python train.py --n_layer=19 --d_model=224 --n_experts=64 --experts_per_token=4 --d_expert=64 --d_shared_expert=0 --activation="swiglu" --moe_layers=[0, 1, 2, 3, 4, 5, 6, 7, 8, 9, 10, 11, 12, 13, 14, 15, 16, 17, 18] --router_score="softmax" --normalize_top_k=false --routed_scale=5.72 --balance_loss=0.0119 --balance_bias=false --router_z_loss=0.0001 --n_groups=4 --groups_per_token=3 --init_std_router=0.0189 --lr_router=0.000275 --vocab_size=10937 --norm="rmsnorm" --norm_eps=1e-05 --tie_embeddings="early" --optimizer="laprop" --lr=0.00156 --beta1=0.95 --beta2=0.98 --grad_clip=1.0 --batch_tokens=[32768, 65536, 98304] --seq_len=512 --train_tokens=509900000 --steps=8303 --dataset="wikipedia_en"
Below are experts of layer 4 (counted from 0) of a mixture-of-experts language model. Rows are named gate (a neuron's input weights, with its number), up (a neuron's input weights, with its number), down (a neuron's output weights, with its number) and show model dimensions 0-223. Each number is 128 + 32 x the weight over its row's rms, rounded and kept within 0 to 255. Numbers have three digits each.
Before each expert's rows: "gets" lists some tokens that make up at least twice as much of what it gets as of all text. This comes from a sample of Wikipedia text that the model never trained on. Tokens count by the router's weight.

# expert 23
gets: ",", "0", "1", "2", "s", "9"
gate5:142126137107110150167101093105137127115165183176105149147176108132129116114175141189177153136111072124168118117170142104162137102110148129144130075148113111096089208169151123146133164100118093115170131107135060177127156118166098089133073111115164058151113073115160114104098109152112167150090153157150148136172088177081114138142119133115146104148161161089100127096114122140088150157166158121158145181094129113177137080061167181128171176150157171168046082084205065136182125083090123157140150091105126117156136115190132195111119107096116068081095098104172149138110194110139062172137134190151162187103119080118163099156129101154143128107154129172110122121164118121128115093134
up5:143115102131134104148159137106107185088108131143119111113178149139150168146112084113134128136102126108135132097136149087194109116132153075100169156139089139160142154089061184082123141111075152051132201099155145115147152089191134118193149123118094140095113083028120083121167140152107038162180142130154118114078133113216094030101126106122152123114131137113165131139146138127129146163125121103125064151128153127108090157113119142129094117072120123137097153029122163125120153099151123081081073125127167094105129084157159093159097112130122095149097139091189102069094106100154068109121104128169073162123129121168113128137130185107169093155131079119156060150148106134150104148126
down5:086116087112142155123111105102171129102118131088150173170114169162143069106130162104087073139112137129082151162205146139120163137130091152062099108139105139100134071082084157082119077157159098139148120081109205105143080108104160225133117097098122064166129172121123123147132110143177119151069094169150128189133145122109109157102104183109160114135095151166121142116125138135128077127142158118162113144146109101190106110109080113137230118101178125065103137098123111126136162195163128036140107126138075116133122183098087147139149145112133148170124176142080134144163154115120117115136161087125140118119188162037151144108172186164095156139111149138096148115131158144076151097170

# expert 62
gets: "o", "a", ".", "e", "i", "ie"
gate6:182160083134057144153202193103099137140152169130070108141132114131112157107161101124114119139107149026125111090108099148061117137120080135098124149136101092169148061113155186134179149165096122121170142108118113157078131141139110106140135108170145108100161135100127095098095100159160142080095145123111120165058144149145152140143140195212150184130094122108136104140102144131142148144137135186121066159134091182112088190159088097109115123094149078121102074124126134138141164077118164156095074062137119117067056077141107087106115143090109146135115179107160149065156092116202111118108048126127116148138122098139133143079129138181123145177110108108180132109082123148150136113100
up6:140119147143187118132031131162107137114061129110141145105171165128155083139138160123142170150141103131132167123099135140172131143122120117163140112081134115119151198140153082056074134087167107141085142113154119108108160152140181189158089093120093151215125144150091125089178191096136115122171119077184179137138208087124071107116091048125130097110184123192128155139139140199109090096088111076064130095141168104148129115146162141113148101112157142128157160161132150125068138194166130092138171148148149120118118133134141082107136116165174136146161067161122118154128128168114160121100098137125076138149124160108100089111111149084106098153132065145084106192144129182069129090142
down6:127113143078147140096120103114134067108114093130124129167103088117099062096102134178147132098110080166142139150176098127131118136109137121070086078124124125114080136144096141163137135131062110158105114197226098081145132161156155125121121137118160113168121138143123147131130130144050155093118175163073106140177151110084155129136108179101122097123168190144142163105163149168114164148153130171152162131108100140129134016062063163113140110155134125134159140127161099114198135173233086127115164117197116107138099130118100174107170127101095152064130084128120122145132155144071101168119184162158149102134151114149134147175131150086159219144183154097132140113167110121097088123134

# expert 26
gets: " the", ")", " with", " in", " and", " The"
gate0:158119092119099156189098111099121115092159150133126125151046106064142152114127178136114121110094144145093119136112130141161115102114190100095140120155049025090096108093137181076200130147089104113151120147133119077148156108117118096093146112140146097199129133096104103144177115161141159075085182165138072106135136122181129160114161136159150174185125182161174092108088083122139138119083110171119203121153168135132121081106146088097114129140117112096066114121065119180151101144153091153117129108131072154134093093104159106078117100093093104137149156147140145059108100129125174132174063126109110162148161126105119142130136150162109095124183116144145072156186077185179122170158
up0:154159106084110163129112085100149137126160175135157170158053113052087126124097197156116138119086114155117106112126102153138134133093163119131150108170058071125137100122129138098172080146120087154119099176102117082169138131127125066131127126141148075180100145120102117149178114158139123086068186188166085113082130096181156142119114106178149183175123172160159148107067127111122110081124120130125211133126179119141112077115171102118096095119116120114098142147098118181184103088183103174139148115142114124156130074109151138079148106073123093142183150113120123087100089122110177065170080105100098189105132149106167142128147111135123101088187108160129123138141053176147145176191
down0:126149137109131149120063101180159151187121111103070129122174119153173123119166136149138049119166142153097111138155120112171144127056105124156134106106156068123147105130085106155120190117214176162093203130098108144140112097142128101178113135170129104168078126133120159137179064108091161141146101100110092117134089082141183174120121113122121120157165157082129112139121110043153211083191130137130107092141082113125108125124128170085135147125116136154134108119099144101157092127161138109101154155154146065191078156109074136176154087128171130094106127143151132131096133105116166061128181113085114084130147190130080134098145102151151075103084146113066157140100112107081162159211

# expert 13
gets: " ", "6", "4", "if", "ov", "ock"
gate1:134163163122119148115122087182121098165143089115078133141148097166119126125104150163151143138083150131178162163086150099135131149097119101093119080155100095146137161119183127141133179110161106164108139188137125129143086169135087073144126110104174118167122075160084102122175089101091172140112124045152089175172139142126142180062119099147161138152186130033088131118101107151184088065138100193124114145090097121119115098148097069130170156105105091137136146086157149183106151078067128059142159140186150149133119150164069126126121110139131141210115180104150101129162110120167076103100154162139113108125121101097095195180087114115069167111103157116151100123161161118160197138124
up1:120103128142097051091119195115138170086122153159157127140113100088139133139153111107098095126160124122070084103155121155141156101129181106168133088102130137103082142155040183157131075179154152157130111112109112183090158143096117167143119154101114095118091218140138087115116158104154095109180127127141186075114126135145146102175105131133104102147101159207167117125177082098092163177098171105106090169139179184126138133081132188111075100146115154129132072146067135099172099175122105072137133196072079073124130107114150140074116124127126078100160094141115127106083102151145120171112100105120132084130119151163163104114186124176168112170150115148189095147086110172146088114155
down1:190130122125107160124086158099155150099088175073126087061102109165116139154141140169079188099138130088075112161164119107172131156105197070097125111167094064084130114096128162098171183138092140149149112138123110132176084134136201155146180168161125120134136131141109085150179144127167126135145126156116137129089082134135128096077121114128134063126115255141182138116091170154152174176129119075165158122164170101122088132115154142112077114154115122137169108131158180093115125202092131061129129177131092123088086101132143111130081151130143078134151149089139111135136098156104120145088176158112161151152103137138067145130155172156091105102128108197173081073097107130107129130142

# expert 15
gets: "\n", " and", " (", ",", ".", ";"
gate6:117123083070125131115094148070130167155162140145192178152101104133141111119103182116120113138115130113159074112145110139141206121101089104148143118154153135178109114161155137135183133165052119116165156142148064125143132166140137130111197130137095055153122086098077154179112081079122121115089108177134103117144112133090042115091132100125133167129174114125133160081129087119164142109105076075116136153074088200130139124140183139133109153176144093115112012113176108105178096132122150138117058143121137106088183182184113077118166123126075098076124098160112128142150128110146133117089145153164156113166146144135129120083102146058115107129145196079098158145132150123098158165079
up6:115118089111108144080115143104138142153173130140170177134102091097116103106120156140137090167150095159146104134133144139122186126118137128124139154150152133177120112138137132109144129124089121065176120138130109113124128188134136075084175094151140064139100089095150157165136078080170103110112140146139097119117112159123107102081095128128070159117143125094137142063121110122119144132123100053156120150101112142125123123147158092159118171119143090139077000080163118086192081128108118144145074147136163102087181149213120119121158098118152078056112073080104105156141174109132095131106120170154128097098145114119135117100073121076054067132080204072066111148112113105143181207076
down6:082137170129194154134102159139172155129100200114132084104092109120185115095114140165154113084116140203125094114130157188126125127075154141182160060076101197137164097124099125114129113165113125110141121146080103122136127160119141118097116185115129120153175153117121133100096107140163122116120119160137102108225126135125136096127125125083156111132066092090119144124138131006088138120145099190097090109123161130143088147142208100165128093110163150131152100133112152061130054117036122087179167159032138091101129131158094083108194124173111100086096135177154166185107126133161144144136120136129117112125130111119177130129127126130158184157116127122122149179148158092161122139122

# expert 25
gets: " that", " \"", ",", "=", " are", " one"
gate0:192103134166161135105162135124155194157151106105134167102082155080113128158138106085146116184090089128154138112112089101115122124153189136092150073048102132126150091086094101085110153152149089089068151175110114107124160177045118136120134101120172094125141116144085149166096180092129121128094112107117113051087154110106157158154098101117123163076105180129105165116134065138150155136116057050157154154209137136139138144111141125140106145153125130094144170188100135136178168154194161120134126111132098079107066106132168109174098108108098168114200083136088118104189139166142161138140104079077149155147125108103134154132159146120186104101140106087124172177127109145126091132191
up0:143119134190174105107154158157145153143157145119130090103147129101077127121145144130087158157121077128181157102141165147105070181123132101156180078067110096144160038112131091073065159143152117091159185091147081145066138106098059061113132110125113137142182152125097116112123136134078121210110115104148182092141115204082145113153156126143165137081165122104125183132123110131135119100148129065194147199177140180164122097124096174138136174141094114163103131177173087157170168108133159150108101118165125142077111112119140096139138112114097108111173078118141166096126134113158115127127014187112160149114109148143130166140140168131126077091098124115120160135150112167146093138090
down0:199147167107133088176154144120134110118129188090150139165063130161063067164134131155096189137113118091175142100116109107095136156137130094134197149110092081145121031131118149148117140144115131096144101129143181168121167207123073103141113123126132144113105151155085172093151120087111176132151146100187151180135084052118173126126096081158101126127224182097107154091052042121113150221099144124106141126169114190130142101125120169113135143166118131105130116171165144155160138122151122163162141161098144137118158091104129126122085105147116161163179135126133129111100106153111146107056120122160067129112130147165124154117160193125122105174129141094092123104123105157067107120139

# expert 42
gets: " |", "1", " M", " S", " H", " L"
gate0:148084034117185178118131083161137146113108065086103112118147088135157174049156125122137185133084165062096108127102091084134156153129056096160104115123121169111137151109160144084107111155139168092143187126197153110075164173129108130142137121157136144102128118182109144121098158103078128131147196157036117127190129141109170119137167110155114138082110130155160171142086128086201130143128144176184165111140094162082160183121120127120130075073089086139136149111157099088159100146139160103097142133106110088129163145160096101148131122104118185108092116075095080162123126082144146138130142122163146129138121153151174162120143167144114074141116203159113147149194167103109075149133
up0:169144053147182185137172077174153132095119084122118143110112115145121158074150178176167179173084179094117079114140101085151148144110036100152110110181098147140149186105093099097110063150124183124130144093138156073091113143121138131106145125180182177143140124165128127098078139090081137146142152139071137161197127139092198104120132133145133157115131166186133185146117134099191131118110132110207183118175099159131133177130106112141100117098102078142148189080164127083164111109131126115136137129098151104115159145172076138092111127105157153167118129120089117165145144086157082124115128153169109129120096142137192199154166157129117108117103157186120173118184146084107132119169
down0:090181036132151116140160124069163095099062119100149088116113090159139135131085145151147141158121120109094183124150081176174117095056121137125126193155128170183129119169087138090154088128120127098134093139118117134087125151101138085109159153155134077105101129162111114150134103125147198174132110171153100081098119093084174166128144112132081136139106147159096148113150107106147083159149114105111100137193127113149102180137171118115092105171140105140088146087162148150129152131117113127135169134142107157081186154113154205109109133178151155132072193135126131065143098136110124112141109123125147101146185085155183213199123188100093138103031120166137140071113082092104133139068

# expert 6
gets: "1", "9", " ", "2", "5", " West"
gate1:114143152151137139192134097156134141129170134155119112218151138161130145106164178118154086123066087135142104181123115187147182140121131166125031176152189051150149185115150112163110101137091187078177121177153126159172137110174126103087091103161097134211151133111105136105110126163141147075174127143139118163073139141157156105133116165118152115094133136080125109115126137147105156114164183102133125145090155138163136130112169094105153112166125146151136105163147133162137097098112145151143108118137110158181160216143130137136145117144149092170128099061124087070084146067077141111147144141088107155157151117203135141149103182099157118118157072206143113135074180131179126162079
up1:165156107102091102182117153106027058125100105138135142141124189094125121106075117150115171104193172141139179109109105100091095106057136131092156162139123100177158096097124168130165135130165127119145175115136184061111156163152114156141087093120101086083190156066181129144108130099086152162134113154158139139119115112145100106089132149126146119109124160099142120184090103106197177159121109152138148185199113146105113122134152123095162127098149171122145148078110089112066141094125092150116153099098125088062161062052129168162136107153132117190092069142160063150130098115133180175182120077127173117120159151161131119127150140140121101109099155115132061170112102095104131112145
down1:187119151158176079106108135135199190121088127152119056097128087069115165074189169158113134157171180131110129119103063071118142152151127131159156154142144126135117105173118118117126095111146078153091103120110125169111088104043107089170093108149123128112120084060161183114169119128097082160162124098096128127155147177174125137146135106126118124076108138166159079117145196157083122092131125066106159104110131133102166070155111171076108104120171106068082151094126094112063132192070164149110145160120138141179150133159145074080116160108172130065109114147119149106112155120188173096112154125129143121091114125125203076112147131093139117090131153084156149087131117103108132147176

# expert 28
gets: " ", "7", "1", ",", " and", " his"
gate6:145114130160178191100135096162148136149171109104089144080072130110146150097149116118091144113061183137076140121115175068140146081137172106029094093184096058134167145142130095157134082136094100135125103129109104123100130179104103118187104120162180139138084094136094140158107184149170173157081204128079148140150083117088103147108145131132103129122125124122197112094053098129087162129106073120073124095097138179122116126122118125101089124124110123142169126106193096123135138156134147134107141146103052141104151088160110168184125163079112177076186171144116121119124150126152135105105123086123160137174120101085183113145142110074171098152094110119148206144117160183150121176140
up6:141111148145145204080142078152164150101154140077149203115091189120106177068125127184107166131110149137028113103157185142156096112109135124094065138190131104192133149164172106132158116141096102150126100143123148165098114208099139078136106136112159132190115079167099145177110207149124154160094174154102083123100075123090083178105111127095101105111131150129153116122074110119104147137186063089097167111173132158112080151155143138135101130122106110167129115134161155127088138125134148178129143195123106138125158124156158168134139122108159124088143121120126117175166180154121204120140196071120168100088120134099157154163120066125147104169097121159149179176148134151113159147122
down6:149146127110135097068089140102125168116141126127126178170106184108073114131163103191086092089173162207166156123095089140115113087148157111148123157124148120128139195118081153229197175163152113164121070140113150155078164127147145143150124150156136109120151101132117119144148098060152142095139091123164140126161111148136175136119116133171140141166173136120171159113098168070194085103173128141059175189161138140149215136116107157152085119135082146100123126159117105100133157097123128154127081115134119121153172151084150176098116135131152081159169098141085125095128131167131154147124150080106095210153178163063143155126131159111054119132093058175144174105153120105116108127162

# expert 55
gets: " |", " the", " from", " and", " with", "4"
gate0:145131140141094145173126152103156108115096155116084155152085162120088100140180133143147165117143154129091134162111125138138142051157130141128161116107104130126110123141173109088141147095093156109068068138125159103158079125173141138091178086141095086187106150087136089156118089120081167130144144145077077174147110112171123084111107077184179175101085185151153104154186141144184136093167108134131129183087092135146153104078146119159115197167144123051117146134138120154202113127127095139148107155168159117089162104106141158098110164116128124164072141115144134100145122085194123145099077149154102136134152167108074123242143076147139215112159112142079115089085125166118100067100
up0:142125103199163200139109083117146128079128171101058137205137158180129134150163095169132181123116162163131091138124079173109161048159152125090123110136121136135160160140160079046119105111167147121085126124126154099142150119206188100119148114129120164123138124174169125148098125102113176121169128109124081116174099138155096135088106155170160203108124109136141149161127155127100131096127075069151119156054106143150118128086176116169137170144129134131135196111119154101169083117118109131123120081133164093036143101124109118170114101154160127164163188127155061131123113098124131093113097104171150183105063169163108139174134102105180204107146133160114094099092138138097096115116
down0:093119150106057116145140117071143140107148115110094180122112159129163109184165117141165098112101090085076074209097128114105146118096143130139200131118135079164150134191110111132177110145114133110140140072162171155132162102088141117134086127128124187134122103123099143120150129129102157148098120153083122172130119114100157144064131120099116113073129080015169161091163116220171103107140122191140140104109063191156114114136174125114104157126190078103102133143159077096128155126229158099090126131083162123110198133103121174125089143135101185084147103102144162128176130125141153111100119121065133146128125155146142108164151089124089132182163118140098104133117089139104107150058

# expert 31
gets: ",", ".", " |", " are", " which", ")"
gate0:167158141118110141175162054131088151140121152110158081046133069074152181073129167072165105099111111137146137158159080133108109138121121118087155113148126165158148106113171132163123151110132110184157120113132127099136132074137133139105219119133130050098082134125143104156165169181132110177051090199135072136139088117077134116110125125171134162112129176117111095156201117115160137124178128119137133121095127151095144094096112139123149153123150177190139127091085091098203096087149081138155120120156168078177153130157178163138161088134153092123108072081144144125106096175086148085157168164172146167121116089122158144155138092119211127125178132078102134114140129148090099156168
up0:081127106143178126119112153127121149141140102171116131165190181178111094189124110159120094129133166131191096096108138158091165151145117150146114151120170095145187122181111189143103131138107134114115087102116125128109178127105134136190056132068075221185182099098138142080113107125089177101193135062159176153091185121168104164089157123130184092137160101098159169111108131110169119052146156150110124153174124085149156160147122181116102117084133100135146133140074186166071060098114143120102129133066122158097135124077118152133109109109113160129131116207087122141135148135119158139119138054116133130102138171158129137104095097106114109089086101067151132055154113116127102100127
down0:093140091137089084112138119081095110131127138123095137131097176134093156145129128135131105119142118119145064071120154142171110090187095052151087125076144066122168167178124136170148093153125116105207152091096125154163120177174167134176124156100178131140116133101131125066131092182118135084120124069113106185107173142131068129147131127069130138128112140145090125123125106155074140082105128161166155126075109130148108126130093116082153108106121080100168137170092081096106172141089124073105076133069090150100177175149133109128070138099150131177132144118139093111178175169091139185089179107074186132099110132169113111064076189098117067082140123125137102113122052112125083095118

# expert 52
gets: " ", "0", "S", "E", "W", "°"
gate5:090131114161171140103093108151113118081088131145068164111122154116166170139113159111133108119117146122094137186136117110067137148091116112118102068164099120147175152123117112102127087139108147098162116136110090108105135181120141155155050147113123180212125155143089130149080142121132176109138132126126115112180176012064112141145097153145083144152111099108099190121150157126134161159111105115086154171145049114120107145150155077058126088166079164128103163164085198136081132127089107082160163119143124099078173164177092065148081157163112108124181127137093119091123123115122112107110076120185106125126138088126112107108102170048087154158115106137138166180139148121057156176119
up5:123126084098061138139123095053116159204126106112173132097141068136088144140094093101191121109112071120185119204091130148134134079161123157120157138100133126135143107090083135143169115108137114157078200142160201135134097121217121110123161151132129159111142089155164119115181133098118098157161155139155156123162118172147035162069177065119158164105168098122147137103088123117140141102123105100106134078106161141116117173136135119130097103079168091103110131077126117149116068116129129189111118109124141147129153123152187130010131160125096091099114185087147088156095132149073137085070162164103176178104127116097144154100088143140114089099110148152138109116133156104150166121143
down5:094104118155165126171146109107093069126115113157163087135107145152141143162129136218153086137185109112083166105123146060140097081146074128168090136174090120134098141146158132119122092118082116152147071201117087113128139127165189112135067122086129093200100131120123073121088080138173104117136127118183133196107119091184105144096154122152097087185111152122129083112078152183123138143176102170086112116135126087135138090124063092119135125131184158075137156143123194107130133102095172164122092096121068091106134193084130126185156073052146121167178180171133092124097116153152125129142155164082120143177141108126133122136167111168114157107195085170125098157135132155130138143130

# expert 29
gets: " the", " a", " The", "s", "The", " an"
gate1:101131125178162132105124183133123127102152140119043131115163156152120117117117158140133099155125108146173126104173128112155036182123088089159082093114159124190060167126137159110100109130097142107144095082143122139104112108109124150081093134181154131149119115104118100151138100157139138164139120093049161144127136223106139139139157134100164118108253111104140160077148162118130110154122209096184131161122105088145132126134062151141125150163147079175074079085141102115154156131083109164121190127193107131133117161186120141087112160072134094121064115133085189136092149136105113159124144154147109130147100181118134137139163090114078184097129123126093190100094088153171155132093
up1:122118110195150142162173153135092133145141098105100137131096107160150119116196071130124164189133153120101106181146130141107119095097081083117146133129131147153152184120152082118141137108089178088101100100121170067095090153113163108079132130080115135150106073109146129165131157105134178087136124116100107138127113096076126078160092104113087107095141125211154073097140150122156112136107135095126183163144140159114081099120142090111095155158103095105089109168144125119101173126127140128111076132118198141069108153106127129068109105121133159108167166140111117205154075068149189153131117107207163164137108090107104118178139171048183165108142173161051169100143165046116113089167
down1:184017114119106155142043043096105055165156130151044135073135082120169107117123145086129134132088140094180152183161129072177119116129095119060156124103101129103110066178119136145120131187214129106087079141116109117125141115118121123131095167161132184114113110111138085116128110120115155103073138128102154145125152136142170124129087142153125115169140117100118108153067085078112175121169078100133111155120143123144111051136092160119126181213086074117090107085154103134103111118094080096128153151149101104106120127131107144161171116099139081109175170153098125153170133129146158105157097120133111137122159126115068127160165157116118127090092139087111102095159136204120109133165

# expert 3
gets: " P", " G", " K", " D", " L", " N"
gate1:104139080170096121111098079068189081065151147111137163155131134085114106105129124138129127141068105152113164102154110103130160106056110090097146175154128152128054137109153150117115139076116079154112143112138119129150162113109115117087152091085099143101134124067090078152152103139091114133021177179120177101114094156067197065144124115201119123103164138152179120106139095096147145161067123194151159120128129160112135073170161098163089098124109125098175141200167072151175128158133104106118104101113097103159074131190150118122157105167166099114106122174165159163122124099151138134129121123171119135151162118142107097120175167112083115140105118132142184180121142164156133097206
up1:130109152119161122148134190169110168181134120117113115101132158141131172108127131112126136126169160083208085114121133120104083160189109144181144095070136120125188153152104104169113120145128166079172104127126141155077098157147149160180090178166174105154153185152104182114117126126114116114206084058160100136131193141183076175142126135061167154103087120114102138135100186152111140103196153081140120121112138103117160150130069189109141127139138101183156100077072160086080099117112185121128131142147126137099159125083098129109134150102084152148114128097074079075123111191089110116176140102083102062132097128128129137139052091146116115110151142099156114116142093108141112119035
down1:087118131138133089161145160151161166147061131144104186175066141117138129142204149106079131156198142171073101146143135052131108097116118103130174126105103045117150181096121169138156166098112174145146134138156098168152121119106104145116145170131128062099127143215139147150138091097115188166147117161089100113129123146138102175096087174118131146169130145171121143167094214119139174111147135114107096159054129076083072137115033141100113177128111133136071099161083118082126071115104150120093089115126143138118150152111108148139142153090096142119137116081111085119156131188156153113153161143109157108137102078162131114199125135150105127127068191111180107166120124156112087151096